python train.py --n_layer=10 --d_model=448 --n_experts=16 --experts_per_token=1 --d_expert=448 --d_shared_expert=0 --activation="clamped_swiglu" --moe_layers=[0, 2, 4, 6, 8] --router_score="softmax" --normalize_top_k=false --routed_scale=4.0 --balance_loss=0.000988 --balance_bias=true --router_z_loss=0.001 --router_noise=0.05 --router_bias=true --init_std_router=0.0311 --lr_router=0.000648 --vocab_size=50257 --norm="rmsnorm" --norm_eps=1e-05 --tie_embeddings=false --optimizer="muon_variant" --lr=0.0156 --beta1=0.95 --batch_tokens=131072 --seq_len=1024 --train_tokens=396500000 --steps=3026 --dataset="wikipedia_en"
Below are experts of layer 2 (counted from 0) of a mixture-of-experts language model. Rows are named down (a neuron's output weights, with its number) and show model dimensions 336-447. Each number is 500 + 50 x the weight over its row's rms, rounded and kept within 0 to 999. Numbers have three digits each.
Before each expert's rows: a language model's description of what the expert responds to. This comes from a sample of Wikipedia text that the model never trained on.

# expert 11
It responds to: Subject pronouns, topic nouns. Sentence-subject pronouns it, It, this, they before was/is, plus sports and event nouns like season, Cup, match, and finned.
down1:523457454514424559521482511568535494578438508445500464450536511461409477457537546533516421514459523519558469495432475502513466545533500519523536507526574433436498498484618484510438488548515527479485448406499556471497477556441558484501476635483458510527564467584451530455460359522508535538490460437381458552534543532462505482387488469628
down2:502508489521485551596543477419535523520453555567519431556560538503499519443469504499469429463412473458443571470562487522560462543397425438430555542521508481505542457482432522489560547542514408575595491443416485554522465570527520509451489521559488483518498524519478454569478496526497455526527483521436503448486468565468473495487515552589
down3:438429478578401472420404601509525527465430594508501443496478554550411496527479511448522480536420469448530511523420454527561457421517510550514471546483469542487491514543477537526429434413498488485505475513509473487515467484445515441493386475505503460430487519525517530451511569534540474524527525491500525489456461525454443381490537486566
down4:449532480444586595503474498541519590540497508522523513529515516454459554595528525529601559394473422481429428535420539453502480471526540417481516512533504464551484476505515507340516453489435497448504474432386560488411536468527458620426464558505478464524451505517443535479509539452536563603484540447495523474405488534458427531500528463536
down5:466483542525466483570495392422514553494510533468471461530494525496404559504546454528507451504477482430560500549464494580551380548538524511523398611461607584544468422459603520497495571544434496452517584494502504480645465331523534599479476589490498524439521444530520426535530519460482496523457504473521538509428478457481425611545492642567
down6:556463495436548582513552471429543536579533489459567488541503531553404433511585551458476519533575485555521503500569485406510461574459400497526500523476490552539550476529526412410506548496522489545490548501553512525557490435524448414453422542423414492512446487541559544502430529544462454545586511484524426474567416385533467488474528490585

# expert 14
It responds to: Word starts and table spaces. Blank cells and spaces before numbers in tables, plus first pieces of split words, such as disc-ourses, sol-ute, I-oan, C-eb-ales.
down0:490596538468499537467392485467456573435509540391547508553457429480494396493399518525450502565513498560469475540554538471516508477485435585514487447522473453506487454572449491445526415585552508515570596398459492432477575576587314429530572502592518404532561471451488463451474487504470539505437545500492536502493488528609477519474477537525
down1:525483438508458540577440417465552321496472512472544467507546477529478536465485444587483586578463555501487570536483531456533559521494425489471514523497531392519496570512432479424448560460481528580511431413589416554625502554489498452504513496490490487518487555525502580581527481526554441431464466543487447590510415464428568489559460548501
down2:541472496529516504520442528483511497363431539514530448551432510538485453492551514469556503485500501466536453504460506440480472488426460473462557379473564555457410486473513497503466463508485502371562520465564407565543480537457416542496472391477448557588485478475526468417499488435497445504469506524513510473480536546515534489419486517527
down3:464556539572492532476466392504572522489505499498513538508481493454467506526515511566390508475405466616550493567494456503468479542503623486523586544423481411442503514514411563476497560575540552529495550584457481403550500532505486511506522552579440539607484381441521487463568421499513477433456494540589508447413491514557475507482468491486
down4:408484533498464512470522501347478511507488545507481612482485520475468422469481548475430454505447547496453556502428524531486516445571508494572576507529538573498474511522496486457484464528594567456479508401491461498461476476529489490490509463520552521496437545572562412524461426489550525433527483453497521570511473465575478478391493560553
down5:532518503487531449448443501601545525494488469522455517515474491527468461514577438503494456527474577578432459440430519500584464479503549507488492499456578527415500503488452466412539337572508470549606411552479523354519474439513488512508440484593480449460499474476506540503599492510476564454542502549454520392574451448528552438523443585506

# expert 15
It responds to: Quotes, prepositions, suffixes. Opening quote marks, prepositions to, in, of, digits 0 and 2 in numbers, and word-ending pieces such as -able, -ish, -er.
down1:528489530479466552468590465550511413568492542522475618494567423520464498430449549546501507482462513435495552501461536569544471493501460466558521496557548479464471497532517463505587408634455555469547475438429469523497398375544445521407530539553485512518497549480483442494492498508578574505512527486387403418567432541481512499485526509448
down2:475369428506452460547548451570528462556448527562551441511448522504457538398505603519481471433538470471592480541501552495433562412448514543492512434471536578414461507520539496445555493419443398564508462472444512482532534535414517465461482446513518471461449504392584544428545477505533442517488497508467490539553467429487453443499491539567
down3:531440465515489487497510449525482454532545519505468565638486447566488545524491547568562478472458546465531407458539493421477455500458494454523485497387453486531425523580443510453512512575491413476525429551466562463503516520579478503487560483496355493476520391472481383462461447500557480470576541442511468565422450564559406507510478479534
down4:471482534466386531534473550416530529465439449513514501490442514527454487614508472474539465513480431465478544417452459486479461496430525478488476533533554509576477579474413499521458498603575482472663528558473499506572597525537463421529543518467380486605507498508523495387536429438508528495495518495429575595538419469422478439545481557594
down5:376543404449459464480426486588595568546487563558376524481462520525459457525523545446511555420477510490595559515557476444435493530530387467561539581386536495465542456640561531513485533394571440495442525446468431520532456459486487476580484466521540544483551552574495489486508604457470543509531582524562543508485515474526485436458453490511
down6:525473485498439437491557495575532348555508458545574610460500497489433509447568569449525527488523526495545581496487471459451517485488495524614442488424498491502451523466510480536473539485390544461490531501413518485543514492596530373520553579552532475410509556503431437596469518523475550474526453527454545455365527483498459494491426513548

# expert 10
It responds to: Name-internal word pieces. Middle pieces of foreign names and words (Taf-olla, Fush-igi, Dol-o), digits inside years and numeric ranges, and commas in lists.
down1:545563435554470491533503414618492456485463493471502504520558532478474519488465462454439531535486517457533488505528511465361534480533458606451459505495535508526470563448479488397472476456493581463500444537528572528572465541473504526476482487491467503564413400534399572464436593526511532515445545451468476576494507513457492507499419381445
down2:492513417511473504452528579650550476592511500533553437451567526547520473580434493433440555378474440454436480399501479453550438543549484426518480549544474446454411467548483479474335562515494484545482439561474520454445415546504456478643505480522471541503558493587511548530588516496471529475594467527552568503454489542480531476422466503474
down3:485488465536566484499552485452606526546461502490414512542501496450504551486422470517458499495482553521419444495592426428437485491458527505517505553573551590450438527443486537554513480520517545506525503505428472495645470571458528549495511500459578509546407520511527611456468481422492508572484531482468391498528608561492507394525483511507
down4:538572476545475520524529581473476459446506551508510497510511500579520484503546551386517562519436423569457463514504610524468472563541464506523516406531413594585411406562527513472474486408543519448484589501442505556444470458531571465580441393459466447466536471424553535469414443429505497441486442555578509524471421500566436464501487478550
down5:510498455483530430433508516402559432524501464536451597447594552453476530471418495530418495439464480514442509566575478446516476506456403439470378467443507497472456490470432473510513595501534512429547580517516531542557539465547533475520497422490511551463557570495423527471488532514578494583503444494469455538524462435579538535459417511645
down6:492496531549478548534542555518495498496534446575462483484434500455432433441464602428485493505557501556474557565582469477471467501483429473459544474469556516492466545496434469426496534531474498511478491472543434451527457514545482495537512587438534505570539493524475455507455515433570483459466526490483558527499507493548505540448525468493

# expert 3
It responds to: Table cells, comparatives. Table pipes, line breaks and digits in infobox lists and tables, plus comparative and quantity words like more, less, following, every.
down0:484519559383431439478470546533599438509478501462537614561458498480491508387499584550493582455479466557471516608550487551516573482528480521495456565505427509532513504480576538422522509565405513491586425415461587574490583483503475474427492540414539487500497507530533490451500471483432602539531520432452526491569578533493512559468474425411
down1:483476443468473498504447506490490494483540494376436452466491474498527482497453486517547517567503565517538467454548554492546499451654498394562506522570474483440564429593523503474562474564537571594477534503529428560509583451498571474484515443495497430474450544558520462514518441431529450557477468482429511535455500517378513493426436473451
down2:503528478490530508525486483519492558558493620486498529488425357515523460434462468516480529479473460515452385486558531598474514465496518430554448537468543426521536369528542465485516565475476448520485452497474519464478447493521505485526607585480474440516596552584515500507420439461484592562494485419537553565531512505480452455505509547484
down3:538606507503506495537542536418510539524482564478537450520547475505513463470549536562603507468474535489483520509443479469576638479540501512495561574423530474574458472411492500511524469490464496480556506497590519460542609493452523453551476464463441475473481426535462495522482497506530602530506582542544440486577426413557437585423486507466
down4:475515581513475494452509459428435452529503624479565550523468534399526525463522533556521519466539495573402467534498456447462563497514529403488475505528542500533481537530394453441476541428436509483483598434507479473510565467445547499418659480525509473566529497542480463473494491506491491499448511486524459538537521444514403421500524493538
down5:432495636528496442540506488510465516557480584472533459495508555392467506493491506511388474414498450530448449434443458431522496522512534522534469602448520546533545492488394536454613441538617417511519502466563672476486515502491537456482489478463505537476516488570425490395437426439581540435453568462408498522510453563476492456509469444506

# expert 0
It responds to: Agent and locative prepositions. Prepositions after a noun or passive verb, especially by (recognised by, crossed by), also from, in, as; plus year-final digits like 202-1.
down0:571553530545570581506513449452551503598547408512574445564490461518442550542493543485511552534502533451451506433556587496514482553549543470466447588516429528456458494446450567596551501495454437446507500450520438506558473495475471539469497496453486477447449488460541557408476539451542518472500521442490621500498562435483550526465511512386
down1:431434528447462542482454496485496460552462474434470403462462529559456425499466514483470461454433461473535503458458430489514537398489464537486451546468536554542603508500541516542383521543648498493450435594644543494488539415538522543491494558492580427424478536477481464524493516522437533548510478485571511490506498439553583467405531433454
down2:508489540479487490557446522430613555535477407534485483580534509562469567449499522420488575356454436525523549441536391550446506433419552454530499470536589519539414544481530434435475462498525494437412497497448516504489490539495469347459441639459554470430534502475500482443508579385527416530545466448428447475554465441463384561489420555551
down3:510587663597503454454482559498574509427514453533545507477621435463481549524471486496416512480507534277567436514520511417478515481439483525530477498430466481540547378482463537461467487421666422535470506558463419504569508458478518626472401471515563479432509500463501470453476478535470454528505509553518551541443486543433465494500582630473
down4:502502548515609510430513483446482546516458454453510588459497574497423523517531503508558450491546494502466475452434550463415439480589450458498560553506555430522439499517500530408540456465535472441409533529416378439553478586566479438551499489516502428541516498451496503485522462549515464434564424465552479548503453525461517478451508507513
down5:513547491454460457456491461523543553490552486488530644455464462508501517450529547580524534481488542482516535522469387610477557489565534516522551540510481454452694522579404432477577584488422460576539467455423518549476445498509429543443470422460480428530541374498455505480520522530521557479495472509507492498522438526464505448519466604461

# expert 12
It responds to: The and line-initial words. The after prepositions (of the, on the), spaces before table numbers, and capitalized first pieces at line or field starts (Eff-ect, Script, Staff).
down20:544452476507380363424531521555501458502556484360523473557490502527492404550445539491461521522430581491477519634506544489421480412474435519529520478594510503458541456429481445434500499465496500550514478438482528495485550474455553504489485536469480543545431543434531445500591565617534482524559443520540553480471501488494522509560462528467
down21:497522484460474524442604541520555505456422415517488495499529514511470485448525477544408563476518519551509537500491522476658444494521475455574521411450443438436558536509549481492500540496604460487460548451503521495463536477451625511466458476516596536405498504602507451492453513575398515544497467553582496565496481432495475528468522504498
down22:555538581555441528492453468614444506547512527496436500605488458531581469449454494429479434411658435572468435424477540496462468479515463505593530568444539505517519520519520545430545490515605559628551494507609455544496375522489502388487578489575628492375436568403522561489451542430532532511431597467474417552488523562468477452485426532540
down23:558522542532413445508578476426531401424532443401474539481474578503442457532621520439558475392538537487460431499519414637506484422490524495519466589566503538478510420564530482561533568574475433510541449537492355468519433479473453549522589545455460527530542557474425490508474401488465505479459446592521569404444443498529597479475468612536
down24:482502477497468477457527512603462485484423499513497465631426560577509519526478549538535631602510483506489495592450434393589506538553486384595465482574486458545503504523490490584460421463467490556464488494464533522488470510502546470476521484525439489492530509455528487487497516607461489369474465532510540484457509416532476490450491421508
down25:546414580514573512614469479486521545549463580529508606449398513462551497509484479462511518531474476515510453488425446500526406535477462555515451497448493444562405420553517481555471460494498436442550464491571513483523469498440469490554508537557516486549529448545513477460431469490546433551491445540501421466511452493452498480471552557546

# expert 2
It responds to: Colons, pipes, separators. Colons after field labels or in times (Country:, 1:00), table pipes, commas, and short prepositions like in, of, with mid-sentence.
down1:504573482533454474478471530467527470481506510496455540532435439393500510533496497479472495534589526428478464449433561413517442544549478504476530491423481475454515512465534499539524474503528511439476550550490556468556392548454544460491502365576496414421367441554461559566436431492531451458530437615559468428531511499479522473474444507529
down2:448545502527461497572485466624517452496519518478610505390496525460493492346483602507596501539448489436523510498520488495499430489491470552487481511444427522484531515512453543498433506532502542518489463413543504422467502517427465511534540401488513594519461524479477554465389412509463490561548513482517441484520518582438464592465549560527
down3:517452522419546491552543579429441464448497478520466572486461574449536560549544496473497491554552560377518539415554486565614418316528482521437563534496576526580563481529497472529502433449435458574568540545419594480516542472511518541509451576508420503500444546483584557503561478549481466483462487405587514558470476559500405504563561464453
down4:457526466528542571583527498409584566458510559430485588530537479483537480420430555503430512411422617448535497512532541457458539430529563541399520470488515506519597555610418506582477503471495506518502479524527523581522490456516498543413498455514584498504405540506491568523472466491476469521503525433551588520463477440542385436484474480512
down5:538440466429476506441556479488566465557573527531524419504492474481538497447428525416507482534542508434570490530496485528473455501408425525524561452414371446461511470502516573398483471458476538470498425448490571504449544461571441442417514407520507539474435461478477527460499450518484540470444456480592547509468546602526556431503444586544
down6:404522516593490425504496498525465496471542409551544477491500527494458549532467514544476484523495548451507432517576488475451481479540429534442468497514581505538564450482486460360515389520516450474521601532525451504520455463508491448418491451498468459437364559521468574635488437553439526535496530561480557490459472479545552477460448460575

# expert 5
It responds to: Table rows, word suffixes. Row-opening pipes and hyphens in tables, is/was after a subject, and word-final suffix pieces such as -ley, -ant, -uated, -ly.
down1:571526465459509481545521570619486538543435473516520509542669471478499497476506509480536518517557447477421538521450496530537539472470550561454470453364576534459441496477423487395531505529484533567540405458459525476538497490521550530427498449547491438505542527587577522481512482513557496579484507542494483484497441508439586474542404550518
down2:539369627505591480448449531414506595492495523466472514421438458487486570532521498485490460528572513462476475409412499440513564501521537466461471487494520498505517483593468525475507512599493555353591443553502498472514520546525550451459485478471482501489455489392416425505533466524611522524502453461516484454450490512515464519528516547571
down3:583499501513552434492564521463585567610583480558546542544485522548514526521497502578529562478510472454491505549461504528556556392390447509419468505486548543576515390556479538526479505557518486549490490549531442495564515493479468633557504480462481520399580480504537577468476426528465501487391455583497520572396453481360400486514432432508
down4:518467510476537530582512532471493553461487548473400509516480510471480485462547452429521507540454524465458539436575373511574401538451475499397413479594545477491502503450473559528561501439530561427454501515545589536468538470458469558480530519549446487467458465500509519461621516541473595439544516473551423568468465478514518469421515509446
down5:476492456525535529530475498514463519436523512480418550530500523459407464446567604574549507466409555439475443511514456589574526504448568530545462484505551537597482458435542602535632457475566529390594529434514504470513429500504556576529520526401544469426630525521528483572475533509514509525492508501536506456580589408503508467566528594531
down6:441505439507694474500467550527490516529513496478426549498548569426537480495538491588436608448480522484458417489517465458473497399526436491458546509528623493503478528462552478498540411590600375509532519435467498540457491530419488436564581534497412421445487471475509502582491482502435461402455483416448474508553455475551500518483470561540

# expert 8
It responds to: Commas after intro phrases. Commas after dates or introductory phrases (In March 2004,), closing parentheses, table pipes after numbers, and word-final pieces like -ection, -ement.
down1:522514508465475550459493594498436398464434466516510508504549495463532581553430396529536481530505499603481589462439476514453387459496480573541455509543485444471445418424448475366476553492496426507464531527535462472557522472467493558449490518507551560502535575482545534476460412474460454503553491568448514535536562521475460475501515532406
down2:573460550495523439415505419526537454466476503580486405528450459522510507419548548506507544525479481468531494518349502570511491519515446602520539474499487394438515469434430422410436563512508476528567420478430491462482492521465459503524512438479411522466599510508459450510439508582514434512507488419444540607476484490555458456500484532492
down3:568432417539489466454516476442473606370467516503492574474492585619515481557513546498521559490481499492580466573531574551501458476487510490559520614418484459529481499549548519466414605466443531555469544524559576468441465538471489548549559467572482429442534502479536491531549522407504540560563518517647537543482452501406492558547541484511
down4:453487448498419544494545515472441478551496537526495431371476533413494485514523445486586467557491551460471493440516460465628460410473479393470603568484552492463503481400561466456530446444493411460523388418472547506558464539502544443477620484476383419512536493450489550484456452438469429420463483433562513445600568460511579554431481507506
down5:461448468576564531489462412385527551559356511586438520522568494419558555565485539487483525468408426515480448521540501589510578527477479508525497520556502490511507565515498469497476522516499502574501484515451501495593550425462499467525454392521529515417550460488605484614532490565503550514553598468508465453459472517455432529496480511574
down6:517510587558448468477545440517406582501495614593588481498549431469499509479555480486422464516481472425539573504498443448485426479528439475479460537501516501488399463491456499394558516519436526490499446468492458487533498515491430459486408620460500516500522479502489439490428467475514511488507524448434478512475499422421525496441469478465

# expert 13
It responds to: Sentence-ending punctuation. Full stops ending sentences or inside decimals, closing quote-and-period marks, line breaks, and == heading markers, often followed by However.
down1:495472508483491531483542515494547484414544472479458530455474500485438474575545632542493469532559513512429524615587538483570455491429364569467419541528452557506542501472479493511429537523545523474572525478571515532493547419505492518483444497480528523502550525536521465528444550549540522378447466481392506501477425423550541471487498474434
down2:525524528504435560401505478526400552520434492453535515553510469483407513498513500519429542498552441476458532379526454509482573564500503481433519500511522524521504342529512522510502591468474427454447478503607518468483563429458582568379510473470527500466467515426522522549488532487519518544479544496369530452494571550476498515466557458412
down3:468451556473466493486477526596537462489411448447438574502498544405492481429519557592577468521499586553510565555519459431480472518414464656408460450437532445540406466500515539527473465357432569588449466455419554542500494452472465551454546454437559483536396470462487556425467483428498503540597493497526423453543456532543489424531445400521
down4:537507498574522450563522553432451492525530488498384488474505503513580480471437483468542435432457515445554537549533464471567430464426470491512420472555556465478470465472497570445557419468506496453438493487508476407467462502448548485479538495535477491483459434425554564484507549518479509521599514464510395534580453474480564440492487446522
down5:522459566471507465418521526542551550448519558481527492462513557494477436530410482520499565456531544519483461474504514455527464482451564488538518491506520456620510501504494561433462525517550492473464468515476507472439451539496417484379466484492499478430564505532526471468428564577504505559528507491523460470501497479541509525574470474419
down6:518609500605525526495481588532409626447501526486578482413538531419408520515421602522491486475451538599600408551436510487521567511480470468563390491505536464497488527518554604486516614532520336429470526544532479471505508567500532468445477578432500438469516595533507481530503547494428478604444441589500465428500577513513582491525494488542

# expert 7
It responds to: Directions and statistics digits. Compass and region adjectives such as South, North, Central, European, plus digits 2–4 in coordinates, scores and statistics tables.
down1:569383543477466537530467503489467493554469524555550423475551535426449547517451479467479478501492532539475440437588429508475561508504476578417443459458589510519400488501522556564481539562477503450443523564516492445459511475577446570453413361461452591440478425474545450520490494439449582538507548537458506490467504436529509555538548474470
down2:511528505393505540504448515460490447465453446489552423582470547511548413467435519479499465543445514554485516406525533488479550504552424520471462512456557520511450458472570443513465490447438481507482561468496367531439489567495564492507513502501380601531441555397472398515490412456533513425570437528526597492493492502563492556522423488548
down3:613583553521459569498531424442512567534506489492544488433469500510501453476429657467468492517452474460506459562502497439485389491495493524489502505492470527517545563471480402574378590464485457497494541501453517517494496489467591443441480517485551503531482466521537458508537617438545429467600459550524522549481520579549483542547509559520
down4:438502518481564496443579574486550493488525489510529499465562613521439496498512478486434589491577411539410469548521473471524488473447476606511500465539510532427460586544466442412525506530507488490612502509559565508608476482519490483437454358492401533478465460516549454514476533585420478532459555474506448509591359457542477471476520373515
down5:552490484405458506474461527518578442463530556463426472564503459421507515502555466580486506470506475492434527497451566463470408502497486459473403471484539474474497490452469597454490443519579529468561402563496461519525479487453537547469409501504497436545426438489499371487504442520495533510473428531580459475550428508413456414463559574588
down6:526428564496511451509528606468512460468493545515407542500465475454542453461507477466528539467532398563589466559494462543461495441508524499536643523548485514465488498515457505539536477482466529458482541454502499472473491511514506531515529496545497615407540542458477554390573534518468480577488500554477444576467491450534558484523435501481

# expert 6
It responds to: Function words, table names. Mid-sentence of, that, to, and, being, plus name starts inside sports and list tables, such as Branko, Bryan, Kingdom.
down0:515508478466541479519430575486525487480465532485439553396484505511576588522527523515448405417501542438520490501447469574463547479548470465601486462521548468450462480478501493591506522476421508561522574422456524498521477504466455453478498460521463498500477507539493578526408464518497590525480521572372460507411499422477487473488524518426
down1:471521546431428460516514435454534456504566515532466562431510476422463527429477406564472555586443488507458436577543432529515538498509479420458449481517576455459491531482416480499470531504453550491443460453541560482432552434536459558423504513470551487459585566549632490451518433468494597498512524566511503602473572573462518490493538445544
down2:465575501436464447445456477421485461454537536529524458520538489556565479503423431625562454454485488475520515483539457518475413589357464448423334512481517501493415505464506481516483504506509485510554499537497555502572591491552446469557570425479462557475510361566507450530491444506511497525623548506556538495546507515451451457499545528421
down3:568495473560443491575478555564528446525455562497514444466476528440547462466552525498427537548587512502447329512442503457565422469539555529457443557463564546458520478439502489519521467458504492537514450545495565463480568503509477559520487451518470546491551538514477505438539495564426475469444469423519500507579514480450607442527524483503
down4:547504533533412521488555450465488535436620531549581537457489531476563521521566433486548502434458474546582550422459499508493482504506447449578455522659534558533558501506510438441538514479515471510500453478509535473561464509537518475500596390443495574564527580442441557411531527514381485549463473569464558469478602505512563422489489472543
down5:489480481440515527515532511512472526530494537499490517493461512441594463497502414428445424478430536475507476519456442487564510457462592471484541496515453520523482484455488464523509519579434480459472546479456483436472503513471526454489529513528525490508510497522581568488503541506448569420530476508479475553469469463484417473566545545527

# expert 9
It responds to: Possessive s, articles. Possessive s after an apostrophe, and the determiners the, The, his, its, plus not and did, mostly inside running prose.
down1:470436531523411514565505496540481499461452558488546481499526466527518512480544469495404544479531448523495475431519484566537451441540475505413427484525528427440458465494504563457541435569471532418566547356434452491504472420426483427478570517453574481457560547580384537455603484441613550479502410473511482465548455487546486466602504543469
down2:555467471479514523489513520500525435480553504503391398565486503532472416467448461456539465504530543525591395467551535468508477516474440520475434623469491574535479519510448585464464444463522436530507604432488440534557533467506458594492571455459509581524532470594519531538467447447452490433543554407511522511481457491543479489540473558504
down3:515474571434518510508491483364463559521455456439435528550536492488530469484518503495463561470493497535503546508417568431545541545563403526507568562514537499563470501540487436441486579431547469560485547574430503534446545457549360463524528534592489490567480444489506602435506595489501474475449496556518555582479477555439479529471497579526
down4:364465527500530456511464551301461506545519410530491458446545481505582476530520469520515492429485590494495464501514502532471516483529537469534591463402547527509544468451480492442530505564448525464495497487454519460559515525417563580534564445432510519512539463525542453486504485487489462428492488466500526441496451430455593460515572426447
down5:468525496518474463457473555497440647514546477537452458564517543521549438515516466461507487480509530439494444546481516447491537561445492510422547511470572507455374512439597498449476537530573464514479423403549609568498392539500533553387545464464338458479535552385459588587474535547472400407490497564575418514453500407524490500489451576509
down6:494474504508500416425527441418436486447475430466514490510447502551504512619585522467551502428464465505506579466513476508556474489435504417415584558373511484454446546473445510536446561475546510529560578434507462458524474500510455417512493471544461573489495523584500534500463504465492455419405518543505583425498548592560472504534409579523

# expert 1
It responds to: Capital initials, place names. Capital-letter word starts and name pieces in places and people, such as P, St, B, New, France, Danish, plus digits 5–9.
down1:499533449534618541544452542438502501511461583411380465536512495460600507405488574555410406446569483480507535473389490455514593514508568483502600474560480498509565556564541492496544503495432456529480522575416488471418496577570541450502540513452545543521489496583559498409539437488499524546450502406562430577437561491559597469525503477533
down2:565550498502501533556507501529479466465528503427513476464496540423584473479578486509497491519611486535470553480519450429441504459487539538461442488492527515495564519528567541456451466483476501589540456532429423539533582460454460619534455527574469490540559533555448475472574528475546503469463506576508613584455569552443422463523501441550
down3:532469504498525436471515575520483519519461421410499485397539477480477506455554573514501470415534468510442377518505488467450520527494491449469451433491577463549466496566557585435522461467534568525468502488465506426503536524457488511550500457477464541616470414449468611451434492513470474560511538494448547509466428419439534563481501517612
down4:566472564420483415385455420569498514473522469587474501457495551459510398486419424555462447450485575469539455431413499372663465504440442446555467489483481437456497479559433496508517521515503499530493515465534522542499489521463468451429509612450581496493448526505535428479428382553562496549536507503460353442537487592488509487498499476512
down5:430573486575499553499489513428421565517506518508479497527407428502403524466647508521392462451497541440440542597477584543453499416544466469527513567476491546442498528446374543552484524540441482529435546467493521428456503446549462609421522445426528582452559495515518472507453430506520580573462515516576445547454514438505536454486497525498
down6:464488579547534540436518476504600567366455494519512564464493531535515443470491408579506609465490529520417523567583504563485556463565499502412511507451513455524466469431519545571569492546482572531549542456463633570490481531473490503588469435429522548607456450498583532438531445451595485539541502582537503406530548442442480478503522567495

# expert 4
It responds to: Number words and quantifiers. Spelled-out counts and quantifiers after of or over, such as eight, six, two, several, many; also who/were/are and table pipes or digits.
down1:453438489448597469474506526548506532471446524487504450422605618537393465501546610511576593567530553521549437479493489488547551520454517585471450545463578525459553496499521409543457439482560425430517529557543561450580471440466496526501464516482502557540475486536404437549537524545529518597554503472445472448565436515459513485522585434485
down2:473534551493480468467376524480469508511493432487559533530510543542502476586452490442447485461561397404438476547530517451469546491451506478533484480538506521417494536554456460507446518466477449478516449493537446546512513530395503507518456500514431451480492520506469363536502510469487487457471512445541456470460490443542458481468426542539
down3:477487537463511503496496582522492524521502458502528435507491491427548505481472485503560479422526448512500434586498538605560527518481423494561527485536498561332609512451517494526481426532430449547579507548496490399428554552494470528484517388552563441466514581496513485462470496573569482493535544483528505482515606521566482550472512486517
down4:489514510458453513441503521496479470463541546492545472454523418502533480479503478534490483456609587432474347449523550510473516472524506410534460457505510481468507485482412482615412546501504507599497544542383551546497490476451566529517481549518537510521424511440483432632458456540505547506451492541594584663528572543589558534467509505445
down5:423579541498467565558458515503457503488541493519555480441476476510552479450506521491439516507555509476493494565525464523499489455505473611592485477530515533482569451645499429471480607544522413529464569444541476499468473514523473473519547485543445483456510439411497550539572427505349437459554563562403489459436521463429452478495555555411
down6:471479477576508482457565506503474513588639488455444469491419578582483433544488502436504437511510476558438512546464534560539552465528523483506494566559573459478456504478514575550555483399545417495540521525485516456440494425483378446504485530416538533476455516522555479501421560561512410543458517535468505514525449378548573517516526447577